From a checkpoint of a small mixture-of-experts model trained on Wikipedia: 96 bilinear neurons an expert, 561M tokens.
Below are experts of layer 2 (counted from 0) of a mixture-of-experts language model. Rows are named router (the router's row for the expert), down (a neuron's output weights, with its number) and show model dimensions 192-255. Each number is 128 + 24 x the weight over its row's rms, rounded and kept within 0 to 255. Numbers have three digits each.
After each expert's rows: "comes before" lists some tokens at least twice as common just after its tokens as in all text. This comes from a sample of Wikipedia text that the model never trained on. Tokens count by the router's weight.

# expert 41
router:128142112139152143105151168152111144123133141122155108129144180188134178114125178141107084153137164135135120119158127144123095149125122124094132150126143154139128119115103127147133153159151155
down0:111132086133127178133158056172121132088155136154154137137126159139123109123138104112128128158111129151183123149156121101123148094139152122111105168091135143142166129093129130120132105141118178
down1:118128126109125120130125160141102129152142126147141128146128125161084103140125125147071145145130125150103131134140146113152110121113133113106127112119126156081146167105135114101110115120117146
down2:128096122103098136085126111147173151113131105099126116098138124136121170129144137121135128135135138114104147139086158133117127125085127120088129125115133161117155127080095130084123143123121138
down3:167130148112105096118145155144137139123115167119156078141134147130115118102120150130133122134175136155092112134160095161116127138147121124118128093117118138174179086082060146084141104154137167
down4:086107111122137089141134081109133094128132177117131165134095133139142147141124117121129131128110120094162123115135117132162166100115118118151119111138116141126120132119080138148153147111154107
down5:134140109130142115127130131135125171121123092160128112153160129157138120160130104143142106170128121156129141125139125093150166161206079093132146134133137120046171155095130157116134129108114141
down6:118086096129098169124169076098094145125159131142125153100134153179101096134087100123107108103104125137121125126123133077137139162156135101134155144145099112103109132105179136113156138125135152
down7:132139158104146115123152170106143097096146099101157160173175121137135134124116118103116119154157113092098099179145152078143148128103111109126089099116132105128130129176121153162157147120086121
comes before: " ", "20", "1", "2", "0", "19"

# expert 69
router:132094144161175165127169150125172152117144116111095147153107114161135154113114187121165094125096114134141106146200146137114147114120106098086128146151146141136100119120118176115153133131159113
down0:124143141154149081116128126158139113085140113167119095110125174099180138107110124162139133162138119130134132151146128152124113079114131140067165130131169145139153125137093078177118131128122140
down1:126150119137135195119141130111132103071127129140088110149111143108143175128141120115131082099132145147134138109124132147113146104164152130129102138072122111126135134095137136132105095131159138
down2:138138166206124091114123146112127100113131153099119162184134128122116171119119136145096111063087131107144124148147134128136117127162108127124126149128090128122121130123113140112115060090104105
down3:095134128099093068156149082115104102175110172174155120111141101128149129135125097163116125126119171088126145163111151131135137104127144174142130121132111124104144172149144134146086116130145181
down4:156148135126118150134129157084157132128141120142126161129119115104130089148124160127116153103143100096169127111143130134085111121127144123133089145100126137130134135176137075119133120149095123
down5:143087107113109087171119095162139149158150141101148119080109139118152125143149098119135121091101128083123099149137115144151148090129157100173128099106106171120145141107139125120131113139128155
down6:087112149176120131120126114078110139156099118148129128103138164116141141065149129130129136153105129127135090093121088157161175101144156164178075151112064126127146112100121142119148169121113135
down7:156115123172137120113105176152057166097147140144167104131179128163132110127158112126117122170158120141110162105124140148138104116126165107138125128095098151118100092152154092124150139148126155
comes before: " |", "0", ".", "%", " |\n", "7"

# expert 38
router:122127148162135121128130163122149178086128141164156094117128161126145104145145177125087067122178151109170109129148144140124155130114137102098120123160139174183125156150138160147111141132138091
down0:122154134100076085094126154155129141086146097171138149117121127091127114144179142143147114121128139174093108153130145135123135174116128161148115140133139149118118130112132118163134146133075125
down1:142126103128103176140098149106133142122103144114166121136116110133130176110147150065136130161110129168129123063146144196175137147109125113126120074125176123143168139190175111114163125117104091
down2:137124130167126117138127124144167134078135103092087119109138133150104155114143114111215153150147121168119132135097130129131163099119082143166101134137081135091148103137126136087113124121162136
down3:057117157086132121124125217131146114119135118119102089157113112141115121104124131140105140185146117133109098169100109130130127129093112120123104157133140098091134134129110127109158112086110066
down4:134107118122127153116117144135171081119110170126107174105153145092097119092109123073095138096125092129142122099145157131098124177119115149133123139113108121107114106125148152208126123137155108
down5:140194117134115135122102129106182114124110132148120110135125121102127134140075058127114164168131126144128123103176129141113179130133097157124132107122118154130147133128136157120115162118133170
down6:136173139150146202145117120111111122135122132156108135137144118155119145147096143139064145105125121131128174101132095153132103084072119137109094136125157158128130140097129105152100149089173159
down7:147079120122172108125132176115160131178087127119147090134141118132095129149148132088156099143111128118155099141110114120169144122139091152126105142122152086127107146178117122146164109162098136
comes before: "|", "-", "==", "===", "The", "="

# expert 7
router:135127140170130143122095131109175173143144130145163149098130151121160119151125123131112124165137116154132124115155147158112132122134089160085121138131143121152118163132134122167095130151144134
down0:118126133103139091131127120091080086121123121110102146119119189094140105159100105141127144141157133135103117123140081156091103141098126130143144171146138130127144142099103135078138113149142139
down1:125117127159158150118127109068116127127084107105153114091135153130121123138144130146099139146123125141119146164135133103105117145159126131144127119124128110130106101142123130162102117160132134
down2:128174133120142130083132141121130103131127129148104101132115136138129153155140132146188168091120143138121137098131163119133122135126126124099102148116137182154157128120091148128126123151079147
down3:117141131140118152107106112096150122147135128161131148148114179141125081095132134087174158163158162081103130117134143122088177134092126128114139127162131114096142103128161081100168121131141113
down4:124124156137156120167109104117131131119099137153132147121127108112119140116160127200139148096082122133092166142116139134157132113148130181105070127128121114109172107133105128146124124132148134
down5:178103142168135137130118114138138133160155118126136148120139126126090128129145145146108123155149087145133121145103093129118101076123128155082169129142153132135211108128117139149107164114122087
down6:140180107154150114058139130044117135134107115118125099146138125101159132118111109164133112152138128127147125168145152140128124151168147165097126138128089168139078123122127116062128152161117163
down7:119184106107123083131100135043147134129119120171144136118133157111157127149151068164118125144138126163123165122149117153156113097137101149102138142112116128124173164143116126128116153135086145
comes before: " the", " a", " his", " he", " its", " her"

# expert 29
router:117137137167161126108180143119117157149129125142151146115156140125176132152163168154110095131140164108189117139128193193099124109142154073140127092163117177169132159123125134118086110132161140
down0:146159112135125091105127118095134140105143113111136140112128102103145105147114075126130097127101124175109101117137063206174104128127136131141166145133115098150096121077111103121098150116135123
down1:126108110140108140155174109165154117114114090153111149153152101126128143151107108136114132137115110141130134108116151116060151119117153116136146138124140105103129153038088136147072128164092123
down2:097087120167124146118126114146113077114106124123153152140109120121108166148131131156069139106133117111130135154116136131068132120099097129075120099158136132133202124118131156156134142112115161
down3:123114098111203117147089132137147105134096115103101143122101151147145131111157124114141118115153121139134091102150130158118126118121158159127149116143135143160140141114124092143124107138159079
down4:095105121130162151088143168124139108184163158144149165150134166152147103128123149109129094130170147148129124117124154141136105127172085167127150145140150097118123171122117131106097143094124125
down5:171135115139155151131134116128175158122149094131181106111086126126135123187109132131113119139085074103124146090142115130117161092140115116085131143142110141097121145132112133103104098152098108
down6:133106123097090186161129115127110133128130128147132153122134143071056142123117132187156129125120130130125148150131117114124106122146116086114127098100080141129149134129168119149066174150129146
down7:113132152134124111119113150108133138184164138133160132149109151156098149106141120121157118130141122128119131134104106149137119134118129125144142085071125082131114125100154118117137113153090167
comes before: " |", "\n", ")", ":", " (", " |\n"

# expert 2
router:144111125129120146134178138123145147110129098117131123169174111144113159121127137143091097123147127103137149118124129176093173103133108134093133126115110097095167158125147154151101129117145122
down0:117165114153121166120112127126152143130162158104132127123156104147126129173190137165098151130152125126099117131097127129124150127123128100133124107160140141124126108119166140124122122109144135
down1:113134116127064110132123118151092148132147149118119060150149146130124164145168098120133057074080160094190114080112075146120119096135097121156141116111141114100127107131162119107117152090107110
down2:161144132083128135123106097105121157127135123122135120149169160151110126149159128143122114167132150101121106138115146155132138134173130137089114118144126114134130151128188135139102105107155154
down3:147175124127136132123124111098075108136128130163118098153122134139106139103116121100090131124132126111102127131095153162112140153101093095119161125107055158113125070153149114136134173127154132
down4:126165137093118075118145126109107125139136101127109111144131113135107133163128123171128159134149172081103160129147129141123119173149137128125148125127107120132150139151130117111133161166114172
down5:179108138122126140156142193127134121098136128096126124119130137090142076074156160125141142133135128144120144133124104129133126124127169115114133149150085093093128135164077153128079135132159127
down6:144131157158154123159131125081156087064122118164160100106123137124108129150139162138137123113104114125126101099107129113142128094134068152101168146127104149101129119118103123108140153151108088
down7:103123126121135150178147100104171104143110114176117137095128142167094091134132139177174163101126148113145151126102128174164141171120135119100161100125117148121089127133127119134112158125079138
comes before: "|", "-", " ", "|---|---|---|---|---|---|\n", " Total", "|---|---|---|---|---|\n"

# expert 5
router:127139114144108120112167123140128145102134126127130108175125143140129146130158110151130134103110119128190100128138163119131126081148115132101127113177096145128142178162102169129103134151160116
down0:120122131108142118132138136109132129190135112151139169118113136161113157133125159161087103152107135125175155103114121171114097144128099075111156141108168119085125135127149109160143130119133101
down1:136147117134151146167099096134144119113108131117129143121117106080118104166119089112059142151103125128148118110102127151165098115115110147100161123116093155134131128162107149136136136160127073
down2:181153120046106160116127090115128128111155145103142107141116121111127122153140132095157176123124150128150157135159142151107167120115105143137140115139140159118120123127138141125145192175128115
down3:168088131136125068131145151139109093108127127131101130171176162126126113131170127137137113146132101143076084073145130134113132118139120151136081152099144128096110139102113161089107129119163153
down4:055104144127118099130111111128132114102109126118141126121118091131122113128128120107134175081128148151122137146055130120144133104134143069140130108116098122116138113099090133137150154128143121
down5:118152165118100130107160115156160109117118091137117157120131109101124129126152137118137128124122142165113132122118090139096138124125180089136134130103145132120127153111163152140107100117128135
down6:130115121146161159193116134091116128137105122140118138154139114120143157107134134190100120128107104160123091131118110073142136165095160126110156120126081104154117130136063082107107066151127131
down7:119139139141134148112101098165116100042111132118127089114140121139125128134159124131124094120142113121121169087156080131123111127136182126126096122150120094100109132166135105124074176201149154
comes before: "-", "|", "\n", ":", "us", " species"

# expert 67
router:130119153194178115105142162135151143117173113141182105125146149137174155108105142124123137116104149121154107107196123141124142121104133159101124150144124110179150154140129132132101113153121072
down0:093094132146163075155107112119120110140085132151096109156116130160150147125142135121190170129157103118157139122107129109153129117118138134129134168125118151107114140119167136152138133091127133
down1:079115122156134082156114120156125150144100137182127103085126179080131140171149123151128128185116077156105141123150097145147114099120110103135104144110156191109135147152128155117149144116160119
down2:070116101135095105167145132173174157135116076147150117129132126088125140093169104130113151173087115141099176122098169072135155130116125130127115102113092139106153093140139126139119114103143079
down3:148120131110090114119128197089141160121104128138139171119164116129125107121163093146094155130145140143104152131115119123154129165112109149136082118133128118103131130181146134126146111144119075
down4:086131162127124132065115124116113103168082106130128137125144097116145119120136127144129089152125182148158110152139131137110141156117083129124080131144162162149153093149171162141115138112141170
down5:102161142111134132131114157163135172150123114141132159138134120092111137131145124139137132150149120183145136123108134095108135124123148125128164132123115126114173103114141129137130122119125116
down6:134107149117127084134124154132164151099101118139145114202150111124089160129125122161122164179164142130088124132158117100106100134126152108123154203115127114078120125129140120127098133167108109
down7:117147143099123105111094132114114150112146151162089140135081156146133154138118120136132140153137154170117137113128139132124149121092127100102056166105098128122123118122154142105185089151165119
comes before: " ", " and", " he", " which", "00", " but"

# expert 34
router:136111142149149102119176148130138128128141161158108101110152116137162130161107078130125147124119104146155136105152180126143109170167123137138120103127150135181139175128120156125097127130153149
down0:117138090140141131126138107118166101129135137177119138123135170142092090128117127105096129135181077133166088093106153121139109119126123141158177126108066105114084131112138092183122112128111089
down1:156156129122130076198137147139137078135142108149139127092158152129167156131149108101103096120154088140110095172117140128106153078111184100086121133145136117085151115141103105112107148093143115
down2:138116150108122185129101171104133077142160110134169129114106129151126144147098112142143143107122128119149157126072123132124133127118140153130135122151150104112084147108105154136175130117155133
down3:124165135173114140142140134139149111139155139127123134153121147133119131089150130119123121090132125133125104166126119134146127096123127099143111099132130132164093112134131122129147121071145143
down4:095135125158098175111136100122147123125133114116095087130130142089098144137115153102148161098132100072135139095145144101116125172125104182203133121128141132112105119138127117082165150166125147
down5:100131111101189163110130107067137146138152147190109150087128159109145147101144168133110108185174157131133132110130126157123131122114127140157140074150135165092082155138169122080111142120131118
down6:105111144136117155118143142114081169136145148118100145077126119090129144133102135175130170157086093126119132114150099130116106113078106123136136136138126202107142154101150098129116121139158152
down7:154106153121121096100141106153145127130100142118146135111114132095159140128129155123159122135118128136115136116177178130138116117165119081125137145109125175181140120127114128169126123095113155
comes before: " in", " to", " by", " of", " a", " as"

# expert 63
router:084135191133170105105145139127125142112082150140174152098128108122104095145139104110123100142139151125156118131176143149171133135148101141165122124113134138131130146109139182169124107113157124
down0:129134117133130128114098144153138153137165144161152128109123174160116086177095101179116139164154153122142123132127116128123105114118118138093093132110195125108118105092141160131140143159121084
down1:110155089121129133106145080127131156159145141129136115118158073204090132110121091100129123121138159117123120139126103140096133084143150114135149163137140110079115119161141107113109130127101121
down2:166153152135161138116146119119167121099120107127116097156081145127140071121126099105072114102138108143124144093136140187150147122138117170138141105122135095140143151150164145090129165099156149
down3:178127155125121169121160106138088116119077165129129089125153153078115161071106183164131123150148143124071144125128131116128104125125122144108127112096120139136117139145113106081129120136129134
down4:139128085168128162131145138147159131124101101121134132117118149135138128128117127097142107144118096142124086132123142166187121125183122202100104122135157153094122106104153152062089082136128107
down5:101118147161148130115125135120075125090137139186119137094134089136125112116154135196140111152135122107146086116111119145139102114149121135096025104167138130118120119138130139129161075082111120
down6:093134107125185121125098123126139086146115093149124134132087138134136118065126098131114112115124186130103130134127146106121162143120131128110162151127129145160132155113103142117178174120138120
down7:119151201129137131119116126145111120067172135070090108139112121132152133096140167171129128086120108125128152096115127128135108124126128125153104133123110108042126114142121137150133108139138143
comes before: " to", " that", " of", " the", " in", " and"

# expert 76
router:120155132123145098102180174101114118137145111160141129129185143107125093140098158109100132135146159119167107153157148093113143103143145166096130145104097117125107159078141120121092113095108130
down0:116120097114130136134135143137121140128135126148137119146156129126147120129127128143157122123089158175127118087130128138098112130100086178146116153171135160143089125135156163121105130121120163
down1:111120150152114069152102102151106095136158061154136122135186142134167123141107130123108109122127135174155117143074134154120114123145131109131126101140120147153123138133134134087165136136098133
down2:140125090112131150128121183156180099128155092143107088121140138139086122129106135196164104088128135129154141165140111126106138106119081151118123126120132114128147123137128188116112127124115113
down3:141159121122120106161070119125155154115137101167106128136113113137110106154112150157112127147148126128105141131162141151150140115151174105138098183096122128139124092130169119127154102101125150
down4:108159114117117140139068145093119124106100128103125119112127092149120069118119089130098110162149111143135139159103148063107138126101118146127097128134134095152144109165106117142125126150121121
down5:127152145112111080127109134134092152122146133128165124102158170156096126122134085125107122139150146118153120151081143184100119164121135124138124109111144161123101146126158146143111093134116167
down6:106131119084108144108160181117161114127152150179137130104135120119173154159134149150143136107118100145125143148159098131128114087147114165153133180117066114159125098127143124111086088170100148
down7:156154133113136178131092138059177138145123130104134141134100113126132087122125112121098148109128114138112123142128088134102167132088152160112148112108135113114133132157165118098139086197176139
comes before: " |", "\n", " (", ";", "–", " /"

# expert 39
router:143161111126120135162094121094142147123168104145139152168170099121140152154161133149074128118108153161195089116152144156145164119148156086126120167133141132118144133117090162121100112092148140
down0:101149125128134179160078122128154097120176116110088140104110121158111115142139134179136131154103193152178100131109136161122123079123140108116153147116122092119151134101118153131091149161087129
down1:154165110133138131122094129142165136088143126128127155111137135166118145118107115135165129111139131134138134133069143171130142112141141131128114134151157170100151051129090163130085116137100114
down2:093134131133142098147162128144127128130112185091131117112098121127093129137159117103157129111129085100112110127134095061127138126099123148152123112120127134111142160136130161132137122136133106
down3:122143132115133132102115151176170125142139084128133138120141147137114139116120132151142110157126160121144147121142112184095142099121137137092163115096179119097167130115108135141091116118098126
down4:166134117159121126119130143126119135129118118144154156152150114161178115147165125139108156126101123133160148132129117194142104118125122110142137169134106161095121117107149111126142111083104134
down5:101143058124126043106114139105167141125116126140158076129147131132181132140124115161130094135112140066106110173104147099136122126143123130131123112132135109137084119098119127152137134145124123
down6:077122143137100124089151127144159109171148136117081129128094173125127124118134133126076162113118136127117126091167144114096067087118107130111118077117130097141121128162119158107138129128151153
down7:128115101146117174103096133114123136129137112115116152126120153124140123131141135148131149125100125154129093120105111161111119106162089142139136099098142165147149129162157141113108123151101136
comes before: " ", " |", " |\n", "%", "0", " +"

# expert 57
router:127166111147131149138109143066106129148157142162125115152132104132182130141133114164131124112160139112162143132117148178120150122160148119113139149122143160162115175133116134160086099144155142
down0:154121125146097123156117173127133167150169110097091131126159132133118129160131094178157111168115119129126166131105121180112188122172146099126148143142133112079077106157121130134082116131146128
down1:132128123134091117123112169142143102104129109102124154125131168129146125130149133088113161181142120115169118145129134137088115130165097128116122131155108125134144131090129125158142170138137158
down2:128101145151113108113116128147104183100163137120143102089109099094164123118137139170114122108145124151128117082133121079169138156126096163136139122139128188140083138169129109101132126150125114
down3:122095115130133105134121104128143138139148106148140126179179122109122111095100160158071115182192168106114135227089138112152164127145110150081092106097116130134158117135143142131160142094122092
down4:160128145104143131152173129092118147116099165136107158139054081106098142108114102135171122118097163099142143136160094133122165111123129153136113084125108157160099126140148097135160157116123055
down5:127136134094147121124125143136108080139092106124114129092123136153117154113118152164155108132159106157138171141102140175140131167093142122110171134119109127160141116118129146114137156130119155
down6:080088086109128112162108156111104116132116136100109136138134128155145130127163139125096139141125148104121114139129127140128098113137127135081119121129115140112095138138078127116133085127160143
down7:122074141123137110156120120198117132123093116164139124102138114168128162177181075121099110136098146119146119146166176117107114133115131119116113106141134143110169138121131145087111178130151092
comes before: " ", "20", "0", "1", "–", "19"

# expert 36
router:100153131149149151085140123083097174167149171135133121133167135148118120118122147111106121163159128104155116193158117162116175119115119130075107128108132159178163115110148134145156105110122140
down0:140128088088134140108063108141131133117088158134109139131089126123115146125131100093144130102143155134116114149119126137124148078127132128066108067067127144138125134149122148154120145110117194
down1:131124137126128190076097132057117124109104123113167149130130108115117125107138134118179116129123143124116111091123122154131132146128133132162126121107151136144143126070137117140159148128139172
down2:131127116130134099116093152170199120104129146126146142103074106119128085098134121160099127142117135127145129147109061131134109065108113096109098129157132125113158143151132138117111110167149124
down3:139164115131134122051134128133152103141133129113130157122108137156154169109136173153153124095151128124128160154121160128133108137119123121129117162129141119132140139140137140124126104121167083
down4:114115165110104160085129061141115141091152130192155139124120160126120156132146152151086130088132090151117114122143131066115130116135122133137102153109155148155129123150161131137108185140124166
down5:106141117095102111141152139135142125082123131177137144122129128073109119130120141104128164058121142118155100117129152131106114110130119116128132119130132143146112083164131113110120152196083128
down6:091147095159126090137130140109121122134131103114145120161166183084100091105107144135145105056137129111154151156118162145133152147110105119158108153164125142175084123083102126126101127137130109
down7:136075113124123110128187108151140124127065111121093126100114111119139128029120175135124136150134121132178151139128126143129130120135139134139144104114115095129142099145100102154142126123091177
comes before: " ", "|", " Party", " /", "%", " by"

# expert 61
router:155146152136170112090145128133166171115132139107141147116142132128119106106122143103103087107125145134198072132153143150161146135128092138125124142116090166102128176116131137153117137140138103
down0:106133093130118089138110108147138156109123138085111118163187121153147175106134102104136131101148147110128136123130148165129144101143143116167143127141122090101112147176091124072157099137137129
down1:142146140182133125115162127160111145134158154176216096130148114105105109108111139107143138091136142126078127112151143163152127127103144136140108135076098095137128124144140151120155176132198108
down2:179099111050131133146120133101119104123138122111087115145152128091119126127127102113136088081134066132125100119125143138194144078129131123147157084115156118194127150153093155125155147146097214
down3:137053133151137144141147142113058136107119179085183114097123115170122128158090150118121089125153115116121145140132124122138141093105087155132159128147123148129126123153117129122140129064139129
down4:140103119080099147146092142127135103113144121172158100131140124112161121139144100135106130134080140127099139156145157101131085100098153132077097159129127152124083119145149145120108196168129099
down5:152150125158097106101177136121169167117088117135157137159120091121125137126175119144136150138125123102126128151137124123117071158147196140073116093112086151120108108129108133127134126126130128
down6:144080082123097109100125107128112136085144132098155131117183163191125144099080146142159108136131123155082112158166119131093118131128107147131140129127134130120127095122185111153119101152102155
down7:171151090141123145204129139156149133111147160104124135110116133119129169143131130125155193135106129058102182104124156142154129131121130134151094106122082151125088140116123130109053148152073148
comes before: " of", ":", "\n", " and", "==\n", " in"

# expert 12
router:130151163109108106111151152126099159161142133131131171158158103135173122105157122132124140140166140114145132152129159131107172117146143124158070176168108141132090153119128114166086107140165130
down0:185130109143116126099120082124141118144148155153178098142156149136128084118113108126085095134126125134094148161122160121146156150105121151111065119124102119141107100135159194125095115144148092
down1:054134129124145119132130105116099110132146120166092127116134115097137100146125156130145128115089149124179115134147139101109121163074147135103188066107114121183102097110109105124178135108130078
down2:115141118130137121143126099120129103084114123116105128134113120141128099123112142129166128132135107124175083121099146133095091142163146081126106110150117115164135151165119127118107096161120172
down3:120083109106125098118132131130125133131135146172173129098100145136095163142137141158133132093105170163105128125114111149132135147108083145134131101147137168149119124089146144074114126151126138
down4:140131143102128132170085143066147137156117114107129126159136104102141092133121155154127131094127110148147078149137123125126136105149106176156113192104123134146164101123118099104089062154141106
down5:158159117106131126144160094071171134132132145173132126153080144128147105130161053118114142107137137138137117124139115094093129081123179175113137126126100137072100145108175072168129144113101123
down6:111105168109128115130132152116120115105118123140162102100088150123092108197181150152110155130152157132119107123167113168130075155065112139087119117114128127125101125100142136100084135081145144
down7:127107123101146080144131143140111110128138121108114092118058104125130132121127113155186120101126134128173132106138138149106119121120165143123124158161064096125156126118128125133105114139102075
comes before: " ", " |", "–", "0", ";", "1"

# expert 49
router:100114173160137165133183143105143137133121135112149172143148154157141136109136150097102097163102132120177184121126159133130177118138141113137123153105081153150108113128134144179099151123150124
down0:153128087112175140123159197141138140116120164156150113134135133125066139161114129132126116159138097206131119148155165079114127111143141140122163177150083149142138105182124149160121160118105122
down1:172128125141144114148120082138107135115141110068127101104074154104158099137156168096158117116097124116140114104135134147129128180127133132119151132129137110111112142107159141135148132192154136
down2:128173133124152165134112149146134110141123132116156122169145162131129115128100162091133144109119144119108120159123158118130126088118059143166128168047124194148126113097073153135104100119134127
down3:133124132176118124149102111131119158117138116135085148162119136144112129142143120116128122114166111138079129123139132094082099079137117151137148166166128146135085126085130078135119087111142106
down4:123125130132135131113099149165135099135140119104149153175125167078138133121175127137141089127114144088132087108107083057114103137098088154129145114145098146130140144174117153126129084136083063
down5:110119146122116089118142124195137114157118121108130110134136137139131125145115121067112193116172121139150132126109119130115119164164095119173124132134128132107170140107138136097161173155095142
down6:094140134134162137121173117080119112126128075140138129133149136096146136104114150144130127132130157082140094127143107139129132131104129084085140120167149126137093144124127129148100148143128138
down7:134149128126134140128119129092114147099155125139122098132108123130139161172121167143122143136146131119115127129135142136164154145072173131124105126115049116086111130119136123135134152151129130
comes before: " ", "–", "1", "0", "2", "3"

# expert 70
router:095148151128117175178135129139116150128143114120116111128139102177162096121127144115121089109135116150168107164143169131110163116146150082130129148151135123153101124138158146132081146101151067
down0:131123172153084146130145141141121127139100109124137123148109109165166117156140130135114180125156129114149106143146118182134080125094112159151135131116076133125095151131124099123129082131090137
down1:126124131096163165140141127128157107173143089153129188127134159176141137122180125101133128121133115154131116148100114087093073138114126126123136138149124117114096120123131126130147147139096127
down2:174124090155123156135101126104166139090163085150091174137139157140124167110128109119154182115091138081129156117135146096106114133127080134130109141129101146135087128130112148131129161097099139
down3:123115152133121096114099175103127129147138127150088128129129109137053123133139126172132190132149115127126084121142150115140099121091088135138061118090146107152087089131118135133150120176123097
down4:157136124140124144098122195139086170113151116136127122137189103119136122156134131157117163111139131107121158086112101119123157090123161111131133128097138154182117149110119146142169158122129147
down5:128115139156149156171129140151132106140106131140101133083111121164104089147148130135130128177126126176179088092090139118136087081133141139101101193084055117100125116176090121085097085134121119
down6:133106119122120102108121101115128123117129147119108155124117101133088128138129134157096119057095128146152128162140131135176129131159148139137110096129126133127072148153154124083150125128095114
down7:111097142135134136136093137114151126111173143123122145096141134159142144155106130138096122148150138085128147136127092142144127122101133124142097128063112141151116116130096087138096160134112139
comes before: " |", ".", "–", ";", "4", "6"

# expert 42
router:167124109148135121145140119115168120126102129159151086107168150115088116114146142148100118123138122165111117142151147148153120129123095143098116118110142128112140167136158138146144111105162069
down0:089145165116166117143161138138140182120105129146100157116104173162170089091144114109163080132163125118136092138146131100106126119139148123155122160139100124138145083134123140113098145134096129
down1:105157142110094133100132149061117154096128129109114118127164138120133145110140146104139138132125106099134160153105114158116131125100137125144071104176119143127129130130133067126083152153148120
down2:150166105095150146134120137130099175129100103122147135140127127123150128151084177115138141094118147131125176136117119105121145120127114115105144124180150138142156145131074150113130168125077126
down3:101099170113105109133140165108130149118122134130149134132166110114144119114147098140119114119153078113136139113127185144130138070153105150124057161158077182125119150126144132113149135129097137
down4:131148135122133130109122140071144167129127150135146103131142090082119114150130151102122134128142120148192115147119118099128099135165102128135147157137160097121110104107119150141118129128168168
down5:135096174135113155141158138110131133130089129134128143110100118140141132112122107138120110126099142090127157144134122115154072131095085130153134104101124159087085126066190129140160149123125154
down6:093124164069156162118103118137149137119064115145144132135104139114104127126123116123152100103164162125099158140171096105134079137100145102147141148085124150137128131118125134111159123158130131
down7:138147155086144132121124105098123133128144166121164094152140096128110142166158070125128092126131128097190076129136130144123160176150124107137100098127122141099118089125151130130129135141149154
comes before: "-", " the", "The", " as", " The", " a"

# expert 64
router:143124130128138142141142117147154177122150119163128126094182142144170132145128178153139107102133144106175101099182129106138122124143141156112100093121127143110119116141171177133126137122144125
down0:100132103112090161128127136114154111108115116135127154137176157115152146130106153167102134133127139123120150155108110090177085135110127126128145108111139165131094161099098112121118146121107134
down1:106171143154123146114143162130138110081118126162121144124130124103127096185142139138108110128123109107140096188086137150122117132118111190167101137112111128126114120133108155128112128104150126
down2:109132104081124132143177158124116113141077143161124132116157151138145108112112133118110084116119138098131079103131104135113124112156135119126162149119108094127143144114100091123134162128115127
down3:157106139179142136103103141121134126135144125093128105154139168088131122130142097098092132131121156100140127122117152141171125128100095143117097126144104108119113133126108106109125107147126113
down4:133236161138112135176149138128167147106163146073123112127147128083130150158114162144118129104113143160147118093103117098130190130124159125137147126138112103127113131139153138117125121131111138
down5:146144161116125177125135109119100121114141150129110145119103114129130115159167100167112138098121145164146132129113153160136153123156131125069133103125124115125114116132108175135118133126136125
down6:146100107143127147127168130093132105114129126146132086123117083108120099124149087140150118089168155128157129113142222132084157127125122177112095160118130129124149157144143132111106155122122095
down7:118096140139122114143104104171191132109106129150127101146082116089142176113114122081152123139124115176130142126162124119121127123132108118128128131093134154127155125148061146094094126102125166
comes before: " |", ".", "0", ",", "%", "–"

# expert 40
router:122121185129113152102128151123116135133094129118126124152146149123184184162120154117087104122100106130160179087183126137127171149088078134096144131101140166164137125127100147150080105114117135
down0:141146155124143139105099128083135136086097155147153163138108125135095121089148106104135143079115138174108075158144121122117132109144141128119128143119112160128113126074120108073107116135123094
down1:125177126125105133182113168142197122136138114072125105128113136142148161141120160131131119124116106140144135112116119132122130125120101127109127134156155065088131112153132080160122119105127176
down2:143158130170127113064135133116136123136143124160127115144143137115131143115145133118159131142117163138119109116115130060131153123148156139128131166114120129156104145086120123122152080105104124
down3:124152120127119119124184138128148137141144090144083140125159098100146178159168146128117196140129108121132129123122126085143103129114108139147123168164153093065127134114181154135139145119138152
down4:116138106139114124135118134125107127136135137131155167134128075164140144163134147109117134087122123128147070117136100108084140142154114123154144076135179128129127139138133118139123150149151137
down5:130116137102155118133137123120129118121122133114130138153143110126109106119149108129122129140131118152117113102140128134077133154153137129134122140135106113103110126088088098160115070138174125
down6:122107098114147151095164131126126121126123137101095131069094075127134128121096164093123151135126106122152125108116110165149187136139139145052155110143123142129129087124184196087156184164147189
down7:130113133185108131128127128158123126115128094124080190115101092097127135125135134156151142098151095093144128105158102162123132118120131199123115103178138151120151158112113143127151139138147172
comes before: "20", "19", "1", "2", "18", "0"